Below are experts of layer 3 (counted from 0) of a mixture-of-experts language model. Rows are named router (the router's row for the expert) and show model dimensions 256-319. Each number is 128 + 24 x the weight over its row's rms, rounded and kept within 0 to 255.
After each expert's rows: a language model's description of what the expert responds to. This comes from a sample of Wikipedia text that the model never trained on.

# expert 9
router [147 136 134 109 161  65 152 127 127 139 182 144 131 182 124 116  70 123  84 114 149 122 136 121 117 141 102 120 143 136 138 131 121  73  90 156 130 113 117 162  38 157 113 119 131 130 121 124 128 148 107 139 133 120 110 108 134 116 129 153 164 124 104 116]
What it handles: Abstract or topic nouns and some verbs after the, a or his, such as role, work, death, performance, returned.

# expert 10
router [185 155 112 161 126 102 175 142 145 113 154 169 111 135 122 135 129 130  90  96 142 124 129 135 152  94 125 125 154 126 144  89  92  57 108 114 126 112 129 107 101 126 122 117 149 123 125 131 142  91 115 113 167 127  91 126 136 132 103 161 110 157 125 100]
What it handles: Commas, and, or, but, semicolons, and infinitive to linking clauses or list items, e.g. "in 1950 to replace".

# expert 2
router [ 90 150 113 130 149 113 169  93 116 115 111 150  92 106 154 147 134 134 137 110 125 116 140 133 180  82  96 115 115 130 101  83  69 118 105 137 134 102 137 166 107 150  81 124 158 105 100 128 123 146 133 135 173  94 136 103 109  84  94 146 106 165 106 120]
What it handles: Dashes, pipes and capital letters at the start of a line or cell in infobox lists and tables, e.g. "- Kingdom", "| Date".

# expert 15
router [145 140 112 113 172  88 163 106 145 108 124 141 115 106 166 140 113 159  81  85 151 157 160 142 141 128  59 120 143 177  79 115 127 115  93 122 118 111 140 144 144 133  85  86 132 110 120 143 109 128 110 134 163 142 165 115 117 124 122 166 122 149 169 100]
What it handles: Copular verbs after the subject of lead sentences, especially "X is a genus of moths"; also was, were, became, and subject nouns.

# expert 12
router [161 144 127 140  86  95 114 165 133 108 139 130  90  96 120 143 140 124 114 146 114 123 115 129 149 126 106 105 171 133 123 100 148 125 118 121 113 101 130 138 101 159 104 116 137 116 108 102  98 129 112 124 129 100 109 101 162  93 145 131 117 135 141 133]
What it handles: Capital-letter acronyms and name pieces in sports, racing and politics tables, such as RS, NCAA, FA, World, Democratic.

# expert 11
router [172 178  93 145 108 121 117 148 131 136 126 140 134 102 127 115 117 134 119 155 125 147 150 110 132 142  95 127  95 150 107 116 101 124 129 145 128  91 136  98 144 117 114  67 117 152 145 131 109 129 154 121 142 128  90 169 169 142 133 137 156 123 121 124]
What it handles: Comparative and hedging words and discourse markers inside clauses, such as more, better, most, such, however, rarely, and opening quotation marks.

# expert 14
router [188 173  99 129 137 104 124  99 117 114 109 114 118 122 103 103 119 114  93 119 127 133 138 130 152 144 111 107 138 177  77 101 126  99 118 145 128 130 154 115 118 136 124  97 145 107 129 124  86  82 102 159 113 127 149 115 113 138 113 151 114 127 153 106]
What it handles: First lowercase pieces of ordinary words in running prose, like sc-ope, gl-uttonous, fl-ipped, ille-gally.

# expert 3
router [148 153  92 107 120 106 153 144 140 156 145 124 111 131 131 129  77 143  96 133 156 115 150 128 135 112 112 155 135 117 105 119 101 103 113 154 153 112 141 126 127 121  91 129 103 134 113 154 117  63  87 109 151 113 116 130 134 135 107 159 133 111 104 105]
What it handles: Sentence-final periods and prepositions after verbs or participles, such as signed as, won with, released in, during, into.

# expert 8
router [127 145 121 116 118 104 129 144 120 101 118 136 139 126 112 146 112 143 126 105 154 138 127 139 130  57  74  95 147 153 118 134 130 118  90 139 130  76 113 109 133 112  95 131 127 115 108  93  99  99 134  74 164  96 139 174 164  99 123 132 129 145 121 130]
What it handles: Final pieces of place and surname words, plus nouns closing names and phrases: season, War, Division, Council, ordinal th.

# expert 6
router [144 159 118 114 146  98 126 135 114 107 124 137 121 150 121 149 137  99 125 116 167 177 126 131 153  91 114 121  94 127  70  65  94 108 129 152 127 116 153 145  91 144  91 120 118 121 114 132  84 118 134 155 154 113 116 119 140 114 153 134 114 141 156 108]
What it handles: Opening pieces of personal names, often foreign, in tables, sports results and prose, such as Alexand-, Jas-, Dor-, David.

# expert 7
router [163 162 113 150 148 128 201 143 135 129 128 165 101 106 166 115 125 102 106 124 161 118 146 160 131  94  74 113 144 126 111 115  96 109 144 104 167  81 136 103 109 119 117 133 120  91 135 104 131 131 113 149 176 115 122 125 122 102 100 146 132 144 128 122]
What it handles: Noun-phrase openers such as the, a, his, its, their, possessive 's, and "one" in "one of the".

# expert 13
router [161 166 106 143 161  61 157 118 152  93 183 127 144 124 135 115 117 154 118 112 135 102 135 128 135 127 119 108 134 159 123 120 100 101 117 181 162 117  92 115  92 129 124  79 150 101 116 131  90 118 140 135 122 118 159 117 146 113 116 135 131 158  94 135]
What it handles: Digits and number pieces in tables, dates, measurements and IDs, such as row numbers, years like 18|29, and month names.

# expert 5
router [133 133  90 118 134  96 129 122 150 104 156 128 134 137 104 163 136 154 129 133 164 128 142 155 179 114 118 147 128 149  85 101 122 105  92  94 150  80 156 120 115 158  83 111 142 103 130 151 157 104 111 136 166 120 145 116 150 118 111 134 131 143 111  95]
What it handles: Pipe separators between cells in Markdown tables of sports, election and climate data, plus semicolons, slashes and bullets in lists.

# expert 1
router [122 153 119 172 163 107 174 106 148 111 121 165  78 117  89 168  92 131 130 144 120 160 117 114 145 134 109  91 141 127 117  85 110 132  88 136 151  84 141 119 105 133 106 123 125  94 116 149 116 102 128 162 163 110  92 114 120 100 121 166  88 155 157  98]
What it handles: Mostly "of" after nouns in names and titles, also from, between, and role nouns like member, president, father.

# expert 4
router [136 150 120 159 173  89 177 103 150 129 145 128  97 105 107 147 117 126 102 109 130 120 145 153 173 144 120 126 119 169  90 137  83 109  50 146 154 104 144 139 117 130  91 137 133  87 122 156 135 137  92 176 144  98 140 128 130 144 124 155 122 155 109 114]
What it handles: Newlines between list items and paragraphs, heading == markers, and opening parentheses before author names or notes in lists.

# expert 0
router [ 92 130 113 149 147 133 134 141 156  47 110 123  89  80 131  98 116 176 109 148 114 131 133 130 157  99 131 132 126 200  91  87 150 139  70 123 102 139 170 152 114 149 106 133 108  92  84 120 111 128 152 133  81 107 128 115 112 115 156 168 161 132 117 103]
What it handles: Words and word pieces that start infobox fields, section headings and table headers, such as Geology, Career, Votes, Species, Producer.